Below are experts of layer 7 (counted from 0) of a mixture-of-experts language model. Rows are named router (the router's row for the expert) and show model dimensions 0-159. Each number is 50 + 10 x the weight over its row's rms, rounded and kept within 0 to 99.
After each expert's rows: "gets" lists some tokens that make up at least twice as much of what it gets as of all text. This comes from a sample of Wikipedia text that the model never trained on. Tokens count by the router's weight.

# expert 96
router:34 25 42 62 67 47 58 50 41 53 46 46 50 48 64 32 33 36 42 55 45 65 35 41 74 58 51 48 47 61 61 47 51 47 50 28 40 56 65 52 60 43 37 53 34 55 46 48 58 49 39 68 58 50 53 43 52 35 39 45 35 45 43 60 30 63 37 34 55 47 51 46 59 72 64 49 47 39 34 71 40 43 54 48 46 51 60 46 52 49 53 54 58 57 47 41 49 60 46 39 34 49 41 63 54 49 45 61 56 40 29 48 57 67 52 63 45 53 50 60 43 60 79 52 49 48 51 48 38 41 47 52 54 32 50 38 52 51 38 40 38 45 50 67 45 41 56 41 42 35 39 48 53 65 57 63 47 58 49 44
gets: " |", "-", ":", "|", " by:", "s:"

# expert 28
router:37 51 40 54 55 48 62 57 41 53 41 43 51 52 67 58 37 49 32 53 51 46 35 44 45 44 42 52 55 62 54 56 52 51 32 34 38 58 50 57 61 43 43 61 53 54 59 49 52 46 37 67 54 31 58 50 55 46 39 50 72 51 73 58 65 59 20 48 56 57 48 37 37 52 40 42 41 34 47 64 47 58 49 49 56 51 54 64 36 57 46 43 56 54 51 51 58 49 52 39 45 50 45 57 41 64 44 71 55 36 39 41 48 47 52 63 50 40 42 54 56 56 59 69 48 37 70 49 36 58 47 58 72 23 45 35 52 53 52 34 48 56 59 40 42 46 45 56 41 35 43 67 48 67 60 66 45 42 38 66
gets: ".", "s.", ").", "es.", "a.", "ed."

# expert 49
router:41 38 35 56 69 62 57 66 37 34 39 31 45 45 62 48 37 26 53 60 37 53 51 48 42 69 53 60 55 52 46 58 47 51 53 41 42 61 61 48 58 52 48 45 44 58 55 33 71 51 37 60 33 44 64 44 51 45 58 52 50 52 50 50 55 60 42 53 55 57 53 44 40 61 48 54 32 54 43 61 41 70 45 54 51 33 48 33 42 25 41 64 49 54 55 34 63 60 69 45 61 55 61 49 60 42 27 63 53 40 51 53 68 61 50 55 41 35 46 49 49 59 58 43 38 37 58 40 39 57 30 52 49 39 31 47 43 45 34 41 57 45 44 64 48 64 39 41 48 50 29 57 52 52 49 55 55 54 42 59
gets: " in", " on", " by", " for", " at", " from"

# expert 254
router:50 30 34 45 65 45 44 53 49 47 55 46 49 40 62 34 43 31 40 56 63 51 48 39 62 68 59 57 53 59 55 28 55 44 44 29 37 58 47 58 52 49 41 57 51 59 57 61 59 53 47 48 47 43 49 58 56 40 32 47 38 58 50 62 52 52 20 49 60 34 30 51 44 56 52 44 46 44 25 52 52 61 62 45 53 49 57 51 51 59 59 66 64 57 63 37 61 56 50 45 41 35 49 61 59 52 42 60 53 50 22 56 51 74 55 58 34 31 51 47 39 57 69 55 44 42 52 56 38 41 38 59 69 44 50 52 53 44 44 41 42 45 67 60 48 42 56 41 45 45 39 57 46 56 54 64 39 63 32 50
gets: " |", ":", "s:", " by:", " –", ";"

# expert 147
router:39 29 21 47 50 46 50 48 56 47 47 40 56 39 68 57 41 45 34 54 42 61 31 45 62 49 72 45 44 45 53 55 63 64 56 33 41 71 45 45 63 46 55 48 44 51 61 42 61 55 36 48 50 48 56 30 68 45 49 55 52 53 63 41 37 61 32 48 50 53 43 46 30 52 44 52 48 54 46 59 51 61 54 51 55 51 64 54 46 35 38 66 49 58 50 35 51 63 49 67 22 46 53 48 48 50 30 57 62 56 34 46 63 56 53 62 32 45 41 44 23 52 61 69 49 43 44 46 50 47 35 38 44 36 47 53 55 38 44 37 43 46 54 46 48 40 60 38 41 43 46 65 46 48 45 40 46 55 33 49
gets: " |", "\n", " ", ".", "|", ";"

# expert 165
router:33 46 36 45 60 60 59 62 49 36 39 27 42 50 53 19 35 28 39 51 53 52 41 39 43 49 63 47 52 67 38 45 55 54 58 44 28 61 52 57 45 46 55 51 46 51 50 48 72 44 42 70 41 44 60 38 52 37 48 32 46 58 61 49 48 63 47 51 52 48 47 46 50 66 51 56 36 40 52 63 47 44 47 41 63 27 45 58 52 47 38 44 54 50 64 24 59 66 56 29 53 46 54 53 57 58 37 63 53 44 52 47 45 53 39 47 39 34 45 44 46 67 56 55 46 39 44 41 64 47 32 62 48 54 56 58 65 42 31 49 55 43 57 65 48 54 44 54 44 29 47 45 58 60 38 50 45 53 45 60
gets: " in", " by", " on", " for", " as", " to"

# expert 57
router:36 47 21 64 69 51 50 42 36 38 45 43 57 45 55 51 27 31 53 50 49 50 50 35 56 64 61 45 60 54 44 37 54 56 36 54 38 47 44 53 52 47 30 35 42 62 40 51 60 46 52 65 50 50 55 36 54 48 57 36 65 48 62 65 34 60 46 40 80 40 36 46 44 42 41 47 48 59 45 59 30 52 52 60 57 36 68 58 42 48 34 71 62 52 55 51 63 46 55 48 37 44 43 49 36 52 41 61 47 30 43 36 60 55 49 50 41 44 47 44 38 51 45 51 48 42 54 61 56 30 49 61 43 33 57 50 51 47 48 40 41 64 75 63 51 59 49 37 47 34 48 45 49 59 53 53 58 50 59 50
gets: " |", "8", "5", "7", "4", "9"

# expert 152
router:33 42 47 74 52 37 43 65 40 47 49 57 64 37 67 47 37 50 47 50 63 55 52 56 41 67 59 50 61 56 52 52 66 58 41 60 53 56 55 61 60 53 58 48 32 70 53 40 69 48 35 52 60 44 54 42 55 41 53 54 57 47 63 35 52 48 43 42 46 40 43 42 50 50 49 52 44 43 52 64 47 58 64 38 50 32 54 49 42 43 45 61 61 61 59 44 56 49 72 46 49 43 49 49 29 51 50 46 56 44 50 44 58 55 44 68 28 47 59 63 53 56 56 56 46 52 42 43 45 45 47 63 40 20 46 59 60 60 26 24 38 57 54 48 45 66 42 45 43 39 25 60 57 66 63 61 42 47 58 59
gets: " and", " that", " which", " of", " who", " or"

# expert 107
router:44 38 34 61 58 44 48 43 40 37 39 40 60 49 69 38 35 47 54 47 54 60 37 52 48 59 60 53 55 43 49 40 51 70 43 44 37 58 46 61 54 40 46 56 49 55 47 51 65 39 46 59 46 50 53 44 64 43 54 48 59 42 62 53 62 54 34 43 46 40 41 41 43 50 32 59 56 60 49 70 41 49 43 52 50 25 60 42 44 49 36 68 44 57 64 33 40 50 66 38 15 59 41 64 50 56 53 75 49 41 38 55 64 55 53 44 40 51 26 38 38 45 51 48 48 39 61 54 57 42 45 56 53 30 58 46 50 32 48 44 45 49 49 46 47 46 51 43 42 29 37 51 48 48 44 70 54 47 45 73
gets: "2", "1", "7", "4", "5", "3"

# expert 89
router:45 43 20 62 51 54 56 61 41 45 42 51 54 44 54 45 41 43 31 40 28 64 45 33 47 59 55 52 53 34 47 37 57 58 43 63 36 64 47 36 48 43 43 52 57 64 46 42 47 56 39 66 43 43 55 47 45 50 54 64 60 62 66 58 51 45 33 55 69 48 39 46 62 62 49 57 54 50 51 63 32 61 61 38 49 37 48 58 55 46 56 71 57 57 71 36 47 43 70 57 52 42 58 66 56 45 39 53 61 32 40 40 69 56 58 53 48 40 52 50 44 63 59 51 44 49 47 47 45 30 35 47 43 40 39 41 49 52 47 49 48 51 49 48 36 55 35 45 41 19 41 54 47 62 64 55 64 56 50 52
gets: "|", "\n", " September", " April", " December", " October"

# expert 117
router:56 36 34 44 54 51 41 35 62 31 49 41 44 36 55 48 42 47 44 42 44 46 47 65 54 65 56 53 65 61 47 40 50 54 31 45 36 63 54 59 45 26 51 52 42 46 45 43 67 41 39 43 46 53 59 55 62 42 41 43 35 48 60 35 37 50 31 52 52 60 29 46 46 58 42 50 30 43 46 80 37 43 46 52 50 33 48 49 56 50 50 48 50 59 54 33 55 48 54 36 38 44 63 47 57 39 45 49 64 37 38 41 45 47 64 62 37 54 53 41 39 66 45 48 40 43 44 45 59 44 38 70 46 46 52 60 57 40 42 45 41 45 61 48 53 38 45 52 40 26 30 70 45 67 52 67 49 62 46 59
gets: " |", " ", "|", ";", " %", " Votes"

# expert 79
router:48 54 31 52 54 47 58 49 50 46 40 34 50 46 46 45 42 37 45 43 45 63 51 35 44 56 47 52 63 54 46 35 46 58 52 48 39 54 46 41 50 46 54 40 39 65 48 30 59 61 48 71 34 46 56 37 55 53 61 48 64 39 57 55 51 51 29 55 79 45 45 31 50 69 41 50 43 52 36 55 43 70 52 45 44 41 58 52 47 28 51 74 63 42 51 37 45 52 75 54 48 39 64 57 54 54 43 52 45 32 48 42 58 61 63 52 47 53 40 46 49 51 73 45 41 50 44 53 59 29 29 51 47 45 40 49 49 45 43 53 54 40 56 69 44 45 40 51 34 31 54 59 55 65 42 72 46 52 36 53
gets: " in", " the", " on", " by", "In", " September"

# expert 189
router:43 39 30 58 70 52 45 50 50 58 41 33 51 46 50 49 52 44 42 56 55 64 51 51 57 69 47 41 67 51 27 43 58 48 39 29 32 55 42 48 33 58 26 52 39 63 40 46 51 37 50 66 52 48 57 52 55 55 53 47 57 56 58 47 46 53 35 34 60 43 41 52 58 49 41 51 44 37 49 61 27 53 53 53 63 52 36 48 49 42 47 69 69 48 57 40 46 62 64 50 45 44 43 57 55 60 42 63 73 33 36 49 44 69 56 47 45 34 37 52 45 55 70 51 42 49 48 47 40 27 54 57 67 42 51 44 50 50 51 30 48 57 53 62 55 54 38 50 50 49 40 46 70 69 53 51 54 66 37 55
gets: " |", "|", ")", ":", ";", " /"

# expert 183
router:43 37 30 51 65 55 39 44 35 48 58 53 56 39 54 35 41 43 47 50 46 68 47 46 57 55 62 67 63 56 60 31 52 61 40 60 48 61 58 66 62 36 41 37 59 48 55 37 57 42 38 60 28 39 68 47 58 36 38 65 50 49 65 55 34 62 36 50 46 43 42 54 58 60 47 66 45 46 49 54 51 43 60 39 43 45 48 45 55 41 58 70 50 70 56 45 40 52 49 42 37 46 53 59 49 45 40 53 52 42 37 22 67 62 49 68 43 51 34 58 50 54 62 61 44 41 66 56 32 48 55 56 57 49 52 58 52 52 21 44 48 53 60 52 40 40 35 53 52 40 49 41 63 58 59 45 60 43 40 50
gets: "-", " |", "=", "|", " by", " by:"

# expert 213
router:21 32 41 49 52 51 62 62 42 35 43 45 49 56 61 48 31 39 50 47 52 50 59 52 45 54 60 53 57 55 46 52 58 64 44 49 54 63 59 55 59 47 46 42 47 44 31 30 59 31 42 58 32 51 51 42 73 35 51 44 37 52 49 52 47 65 46 48 53 45 54 55 35 64 51 58 37 54 53 51 43 63 62 46 57 33 48 51 40 50 31 55 58 53 68 50 46 60 65 46 48 49 51 52 54 55 33 53 44 44 47 50 54 57 56 56 41 44 47 44 38 54 70 50 43 47 55 44 58 48 45 68 58 53 44 59 71 52 38 46 58 43 54 76 25 60 44 43 25 41 39 74 50 62 44 58 42 65 49 71
gets: " of", " in", " for", " to", " on", " from"

# expert 214
router:46 29 24 64 53 61 55 47 38 37 32 42 51 40 68 45 46 45 44 52 68 52 46 38 54 51 61 46 54 43 38 59 55 52 33 29 35 54 57 55 46 35 55 40 34 46 38 44 52 46 50 72 39 40 56 59 56 42 51 54 62 56 65 39 55 51 23 48 51 49 33 38 33 60 55 58 46 47 49 56 49 44 53 46 40 45 58 39 55 40 47 45 53 55 48 44 45 54 73 50 38 52 69 65 48 47 40 55 58 53 38 51 66 58 74 56 37 46 45 40 47 52 45 62 29 26 51 44 37 39 43 44 62 42 45 44 52 35 46 31 47 49 49 58 48 47 44 40 38 34 60 57 55 52 53 43 45 67 45 42
gets: "\n", "===", " ==", " ===", " =", "."

# expert 7
router:41 34 29 45 74 44 51 61 35 36 54 14 69 38 57 51 48 50 46 52 54 51 44 53 56 58 52 52 54 36 57 49 50 56 50 50 50 59 41 45 59 48 42 52 40 55 47 46 46 43 48 66 41 56 56 59 52 41 54 47 58 44 57 46 52 64 44 44 73 37 29 48 39 49 43 70 40 58 41 52 35 62 70 54 47 50 49 43 35 47 32 44 52 64 55 56 56 44 50 37 45 62 38 48 41 45 48 64 62 43 52 51 54 64 63 56 39 42 33 42 46 60 67 48 42 40 47 43 26 40 41 58 47 48 56 63 39 44 61 40 29 47 68 50 37 54 56 33 48 37 46 40 54 56 65 44 59 58 51 69
gets: " was", " is", " had", " to", " as", " were"

# expert 13
router:41 25 33 52 62 36 54 51 38 50 41 30 70 26 51 53 17 36 41 47 55 53 36 50 70 51 60 54 56 54 45 53 45 57 37 45 37 62 59 44 67 51 47 51 44 67 46 51 57 54 36 54 49 55 68 37 53 47 56 57 40 47 54 47 45 61 39 46 56 36 48 37 55 60 53 57 47 49 35 70 41 60 53 52 57 50 37 45 47 50 38 58 64 41 59 24 47 65 68 49 24 44 39 54 54 47 45 64 70 40 41 39 59 71 48 52 47 47 51 48 33 58 65 55 50 48 40 50 49 51 45 59 46 47 46 41 64 44 49 56 49 50 42 46 47 56 59 37 40 41 41 48 53 53 46 61 49 60 36 54
gets: " |", "\n", " ", " —;", " —", " 0"

# expert 186
router:28 44 36 59 56 47 61 46 44 37 42 53 54 48 56 61 33 50 40 55 50 55 31 46 45 52 52 49 54 68 58 61 49 61 33 43 45 48 65 37 61 28 46 57 42 54 53 42 58 43 29 64 44 40 54 40 52 33 48 61 62 45 66 28 53 57 44 54 53 58 46 53 36 42 54 47 41 33 44 55 50 67 54 51 35 45 54 54 42 45 46 53 61 53 57 46 51 62 50 45 28 52 39 54 47 62 33 74 55 42 39 39 47 42 40 53 45 50 38 44 35 45 69 57 37 50 55 40 37 41 38 56 57 26 34 43 54 36 46 43 32 45 57 55 36 60 53 51 47 52 49 73 46 64 59 55 54 52 28 52
gets: ".", "s.", "\n", ").", " but", " and"

# expert 50
router:58 35 35 47 58 57 41 39 62 38 56 36 46 31 62 49 44 54 49 53 46 45 51 69 62 65 65 48 69 63 48 52 64 56 39 49 35 63 51 54 40 25 47 44 41 48 40 31 65 39 47 41 46 51 58 53 49 42 42 48 41 44 66 34 51 50 36 39 50 56 32 44 46 55 48 57 32 46 57 76 33 49 42 49 49 30 51 53 62 43 51 48 49 61 63 43 58 50 54 33 42 41 55 54 52 44 50 53 72 40 45 49 42 51 59 61 37 57 58 49 39 59 50 45 40 44 40 28 57 53 34 63 43 43 47 61 58 43 38 41 50 50 55 55 58 38 42 45 41 28 31 63 46 66 46 66 45 54 44 63
gets: " |", "|", ";", " and", " ", " Date"

# expert 202
router:50 46 40 52 57 51 61 42 60 40 36 44 46 50 70 57 57 55 43 44 41 61 51 39 51 75 54 55 56 63 44 51 59 69 44 55 34 54 48 50 61 31 44 55 42 66 33 39 62 52 46 71 43 37 61 48 57 34 53 53 44 57 61 50 54 59 45 47 61 48 52 35 42 48 57 48 35 58 45 47 34 70 57 40 42 44 36 45 49 47 60 57 59 60 47 26 51 58 59 50 30 45 53 46 43 74 40 66 51 57 42 46 64 53 50 60 36 42 60 29 52 51 55 71 41 37 52 30 47 47 50 58 50 42 41 58 48 49 50 41 43 52 56 74 36 52 56 31 46 48 31 58 64 49 53 54 59 51 30 42
gets: ",", "s,", "e,", "a,", "es,", "),"

# expert 248
router:40 50 28 57 60 39 62 41 52 54 52 47 63 46 54 43 35 46 55 33 66 47 46 41 65 51 57 49 62 51 49 40 66 55 38 44 36 63 57 69 49 41 60 62 48 49 61 51 49 46 49 48 25 38 38 49 75 45 40 57 53 48 65 47 49 60 41 54 65 44 46 36 50 53 42 74 46 45 51 53 45 46 50 42 65 44 56 58 50 46 58 70 57 48 67 61 29 62 52 50 21 53 64 48 52 54 54 55 58 51 41 43 57 53 73 45 40 46 58 36 45 54 57 57 50 38 62 40 49 56 45 39 47 41 57 44 76 26 39 42 39 57 51 60 42 61 53 55 43 41 45 54 44 58 51 77 54 51 38 50
gets: " 1", " 5", " 4", " 3", " 0", " 6"

# expert 123
router:42 29 46 61 59 40 48 53 52 56 42 44 49 47 44 41 35 38 50 39 60 59 33 55 69 59 46 60 69 57 50 38 51 63 55 52 52 48 39 46 64 51 46 41 51 54 56 35 62 39 50 55 46 32 54 33 50 48 49 27 40 60 72 50 45 40 47 38 53 42 42 36 50 66 42 52 42 42 48 61 37 54 53 35 44 41 60 39 40 45 45 45 53 50 48 47 75 52 59 59 42 50 52 56 46 58 47 56 56 37 36 31 43 46 57 58 37 49 29 49 44 63 71 41 33 45 43 55 48 41 36 61 43 39 44 47 74 38 39 48 28 61 44 72 48 48 53 42 42 41 43 69 58 56 56 64 40 52 44 63
gets: " the", " The", " this", "The", " a", " This"

# expert 198
router:44 37 50 66 61 48 44 49 40 55 41 34 43 41 57 36 35 26 47 42 52 67 51 24 68 54 54 74 56 45 45 39 63 56 52 54 45 55 58 55 58 50 49 46 45 60 46 44 53 34 45 54 43 42 59 30 49 48 47 51 51 64 53 40 45 50 50 53 69 43 39 41 49 43 52 63 46 35 46 41 49 59 47 47 52 33 47 47 38 50 44 61 50 62 56 34 57 59 57 55 41 44 51 59 55 56 51 47 58 56 41 39 55 54 53 66 36 40 38 44 55 54 82 56 47 56 42 48 55 31 43 58 54 51 46 42 62 29 38 41 52 56 65 62 47 35 32 41 32 26 43 71 61 51 48 62 37 64 43 58
gets: " the", " The", "The", " a", " its", " their"

# expert 59
router:39 46 40 69 51 56 67 45 42 39 46 47 59 50 70 60 43 59 40 53 58 64 47 50 43 41 48 49 50 63 56 53 46 48 34 43 33 58 57 51 67 40 58 48 40 49 47 36 54 51 38 55 42 50 66 42 62 24 46 54 59 50 50 39 47 63 34 44 48 42 40 28 29 55 47 49 56 51 46 54 55 61 67 51 46 52 41 43 37 56 41 46 56 44 49 40 47 54 69 46 47 45 63 71 67 61 39 64 46 35 30 33 49 59 58 64 43 44 38 31 47 70 52 60 35 50 38 56 49 41 40 63 58 41 39 39 65 52 37 51 42 54 48 53 41 59 60 45 34 29 42 71 61 49 45 48 56 63 50 54
gets: "\n", ".", "s.", " ==", "es.", "=="

# expert 5
router:43 33 38 62 77 55 43 55 31 40 30 44 60 49 64 46 42 40 50 47 61 59 52 39 49 62 59 50 65 35 50 59 47 50 65 36 52 60 33 57 47 41 31 44 49 59 41 51 56 51 39 49 28 37 60 52 49 48 62 50 38 49 49 38 58 63 51 44 79 42 45 41 30 49 47 54 43 57 49 47 52 53 73 66 62 45 57 42 46 43 46 51 66 62 64 41 64 61 54 53 53 60 48 51 54 49 35 64 56 51 53 56 47 56 51 70 41 56 54 43 51 60 63 51 48 24 48 53 42 52 41 51 68 37 49 51 41 34 49 50 40 44 51 43 29 57 51 37 42 48 42 44 54 58 50 59 56 72 45 67
gets: " to", " as", " was", " be", " is", " for"

# expert 16
router:44 39 41 57 92 36 59 47 55 47 56 49 56 52 50 43 46 30 46 37 55 57 42 43 72 42 62 40 61 58 59 48 52 60 53 52 54 47 37 51 59 36 43 56 43 64 41 44 51 40 30 54 58 43 49 36 44 42 46 60 47 60 52 35 41 50 42 37 52 46 32 33 43 67 53 52 37 48 57 56 37 59 54 47 46 38 57 38 55 47 55 61 71 56 47 52 46 60 46 31 53 51 63 65 39 57 40 43 54 37 54 51 54 40 53 63 46 34 39 45 42 70 64 60 45 39 60 60 47 40 50 65 61 49 55 58 64 53 26 47 35 52 55 62 41 49 46 37 41 36 49 62 71 55 54 57 62 52 53 59
gets: " a", " first", " new", " an", " second", " large"

# expert 120
router:21 33 07 62 60 41 45 54 46 49 40 42 50 36 56 51 39 39 27 32 47 48 28 40 53 57 40 49 58 47 38 57 60 62 39 56 33 58 38 52 40 51 46 68 45 75 57 44 60 53 51 57 40 38 58 52 57 57 57 55 53 50 55 47 58 52 42 50 69 49 35 51 47 41 42 56 37 55 56 48 41 65 63 42 53 34 54 60 58 52 54 55 49 57 54 48 40 65 64 51 42 58 34 64 45 63 44 52 51 54 52 27 59 48 70 52 47 55 50 47 26 38 49 60 47 39 56 52 41 39 51 47 57 36 44 47 63 54 60 55 48 52 50 42 42 60 45 41 47 41 48 46 40 45 59 47 65 58 50 56
gets: "\n", "-", "|", " /", "\n ", " Time"

# expert 249
router:41 40 39 73 72 38 56 48 60 51 49 35 58 42 50 51 30 30 51 56 53 47 32 50 54 63 48 45 69 55 50 35 50 73 51 48 57 49 48 56 69 43 53 55 53 49 48 50 59 52 51 47 48 34 43 41 43 52 49 34 64 65 62 62 52 53 53 28 54 48 30 38 56 50 44 52 45 35 42 59 42 56 62 49 43 50 59 44 48 38 43 64 72 55 48 46 62 55 47 46 35 44 55 56 42 45 51 59 70 41 41 41 43 44 47 50 48 34 49 44 31 65 61 60 42 47 56 43 48 39 42 44 49 52 56 46 83 51 52 48 40 60 50 77 33 54 52 47 36 34 47 56 50 43 55 65 56 47 40 67
gets: " two", " of", " other", " three", " the", " all"

# expert 178
router:40 36 36 72 56 61 68 50 39 47 41 49 47 48 53 29 42 51 49 44 41 57 46 32 52 53 43 52 46 54 64 39 45 62 58 43 40 60 62 61 60 51 42 48 37 50 55 32 54 47 34 59 38 52 52 27 48 31 41 44 42 55 59 48 29 49 43 42 58 48 39 50 50 57 52 69 50 54 48 47 39 62 54 41 42 41 53 51 48 42 54 81 56 76 66 49 41 60 45 49 26 38 53 56 40 45 53 54 71 44 33 57 49 47 54 65 37 46 44 51 50 50 58 54 38 31 48 52 44 29 51 56 57 39 63 57 43 42 24 39 45 53 55 44 39 57 39 42 42 55 44 50 61 66 60 45 51 61 40 49
gets: "-", "|", "=", "\n", " -", "==="

# expert 111
router:46 47 34 51 55 42 60 48 42 53 56 47 49 23 67 45 51 40 46 39 52 47 48 53 71 62 79 39 72 44 37 45 64 48 47 53 47 48 58 53 48 49 47 68 38 53 47 47 59 45 40 55 41 53 66 46 48 34 32 40 52 50 57 49 50 55 36 43 65 37 36 50 25 58 46 54 38 28 36 58 48 60 57 45 48 50 49 58 67 53 34 66 44 51 48 49 40 64 62 55 45 43 55 43 51 53 42 59 56 42 30 28 62 49 69 55 48 25 50 39 45 57 57 42 40 41 58 52 39 37 54 74 48 52 51 51 59 44 34 56 31 57 67 58 47 48 44 43 56 40 46 60 49 55 46 52 66 46 47 51
gets: " L", " R", " D", " B", " F", " P"

# expert 125
router:43 57 36 64 64 45 46 58 39 54 45 43 43 38 45 33 51 51 29 41 51 57 24 62 53 58 56 59 54 66 36 45 55 68 32 56 46 55 59 38 53 45 31 46 47 46 54 27 63 41 45 53 41 42 62 42 75 41 48 67 43 45 48 46 44 51 47 52 61 33 24 40 44 39 47 54 46 50 40 64 45 54 56 50 46 45 51 64 62 35 47 61 49 54 60 43 51 53 50 34 46 52 51 55 31 58 39 67 52 46 41 42 46 47 63 55 31 29 41 39 35 47 59 55 29 47 59 46 40 56 52 57 51 49 47 46 49 45 42 31 36 46 40 57 38 47 46 43 52 44 49 52 49 54 47 48 52 82 34 49
gets: "|", "-", "=", "°N", "The", "M"

# expert 167
router:33 41 38 48 59 58 57 40 64 42 38 43 61 34 49 51 35 43 47 58 55 48 46 36 54 67 43 59 48 56 46 36 59 63 54 53 32 60 59 42 61 40 53 49 46 69 32 38 59 51 53 55 49 46 61 38 53 59 59 67 49 47 59 38 48 53 46 34 69 35 45 40 43 56 42 52 35 45 40 61 33 69 48 54 56 39 44 48 36 54 52 55 58 53 56 41 40 53 56 51 41 51 34 56 54 62 37 64 45 51 53 52 76 47 57 44 51 47 44 26 44 39 55 76 31 29 54 37 45 50 35 62 56 33 49 38 48 34 53 49 42 40 41 50 55 48 51 40 41 33 56 66 51 44 42 57 53 48 30 52
gets: ")", " in", ",", "a,", "),", "\""

# expert 192
router:53 34 40 53 65 64 69 61 44 55 36 42 53 46 57 38 45 44 31 58 55 56 54 49 50 59 63 58 43 63 56 41 47 52 57 48 56 62 50 47 58 43 35 47 36 49 48 34 73 25 43 53 35 49 60 42 76 38 49 50 45 49 56 54 41 56 45 47 70 33 42 43 43 56 43 61 46 58 39 53 35 64 58 50 65 41 47 49 31 53 46 49 46 60 59 52 25 58 59 48 44 57 53 52 56 58 55 54 49 47 38 46 74 71 41 59 46 47 45 48 41 56 65 61 44 36 45 56 54 53 52 65 49 53 48 66 55 51 32 48 57 60 73 67 43 58 36 46 28 54 43 59 40 48 41 54 45 51 42 67
gets: " of", " in", " for", " the", " at", " to"

# expert 109
router:37 45 31 57 68 41 65 60 42 52 46 41 72 50 56 43 46 47 40 40 45 48 39 35 58 64 60 47 48 57 42 51 48 49 57 60 43 75 50 59 61 52 30 55 53 50 43 50 59 51 38 50 51 52 51 50 59 44 57 32 33 57 53 50 56 47 50 36 49 36 44 30 50 45 37 53 24 39 41 65 34 48 62 45 41 41 53 40 50 34 54 59 59 52 66 31 35 56 62 49 35 47 24 63 53 47 37 48 61 57 34 51 39 49 48 54 49 39 43 41 40 52 62 43 36 36 61 41 35 49 45 58 62 53 45 53 58 54 49 45 41 47 71 49 31 56 58 40 42 39 48 60 40 57 44 68 46 48 43 70
gets: " were", " are", " to", " of", " be", " have"

# expert 81
router:48 19 31 49 60 45 52 37 47 48 50 50 50 45 59 37 49 47 32 52 54 59 49 36 64 74 52 55 61 48 31 41 49 56 47 47 33 51 57 52 50 47 57 53 54 53 32 42 66 42 32 63 34 42 57 37 61 37 56 55 61 40 54 45 55 66 18 39 46 58 31 32 53 55 46 51 51 51 54 67 61 49 46 44 45 58 55 35 51 49 50 52 50 67 63 39 51 52 73 54 31 43 66 60 40 58 48 52 51 55 31 50 56 52 54 57 51 48 46 50 28 50 66 46 39 43 50 26 57 44 39 45 55 35 49 53 61 55 49 37 45 35 55 43 43 62 47 40 39 39 52 50 47 60 50 58 48 66 49 55
gets: "\n", ")", "==", " ==", "===", " ="

# expert 158
router:56 28 45 50 58 51 53 60 52 50 31 42 39 46 67 46 65 59 55 41 47 44 41 40 47 47 57 53 46 56 58 39 75 53 48 59 52 51 37 66 48 31 46 46 41 63 30 48 66 44 40 50 38 52 56 54 56 29 50 43 45 47 58 52 49 51 35 39 52 46 43 29 48 58 61 52 45 58 47 56 50 47 66 45 56 31 43 53 40 44 62 60 67 66 59 30 50 53 45 42 41 45 47 49 35 66 46 59 71 55 29 40 57 54 55 54 30 46 55 26 49 52 55 56 41 48 57 46 48 46 51 43 42 30 41 50 46 51 47 52 43 55 52 69 44 48 40 52 31 41 36 61 69 66 64 60 63 50 31 41
gets: ",", "s,", "e,", "),", "a,", "er,"

# expert 250
router:42 45 26 52 75 60 51 47 41 40 61 43 54 53 58 49 50 45 47 46 42 50 36 33 55 67 52 59 59 60 40 42 69 51 47 44 45 54 42 67 52 38 47 37 43 51 50 41 68 46 45 49 44 52 53 56 62 48 43 40 50 42 58 33 47 55 29 56 65 47 37 33 44 54 44 42 33 46 50 66 37 40 57 54 52 41 61 60 55 53 44 64 50 63 55 47 46 69 44 42 33 50 52 60 48 62 53 55 38 40 37 40 51 51 46 71 23 43 44 47 38 41 51 41 48 46 39 37 56 29 34 62 46 43 52 55 74 50 54 43 43 48 58 50 28 35 52 41 43 35 51 55 46 43 42 69 46 55 53 72
gets: " |", "-", ".0", ".5", ".6", ".3"

# expert 211
router:38 46 33 49 67 69 69 58 42 44 46 45 56 38 54 56 33 51 47 67 46 59 45 38 49 69 57 47 61 52 60 56 47 50 62 52 38 58 58 38 55 50 45 51 28 59 60 47 63 39 47 64 30 41 56 40 68 48 61 54 48 60 49 55 52 67 37 50 60 41 51 53 57 48 40 60 27 54 31 59 46 73 54 51 57 35 53 58 32 38 32 50 47 65 52 44 38 59 62 53 47 62 49 48 52 49 41 62 62 27 53 25 80 56 53 63 46 43 46 49 49 54 68 49 40 41 49 39 40 60 44 50 47 45 49 61 38 52 41 45 49 47 57 50 50 59 43 46 52 42 40 45 55 49 39 38 55 48 27 50
gets: " in", " for", " to", " with", " by", " at"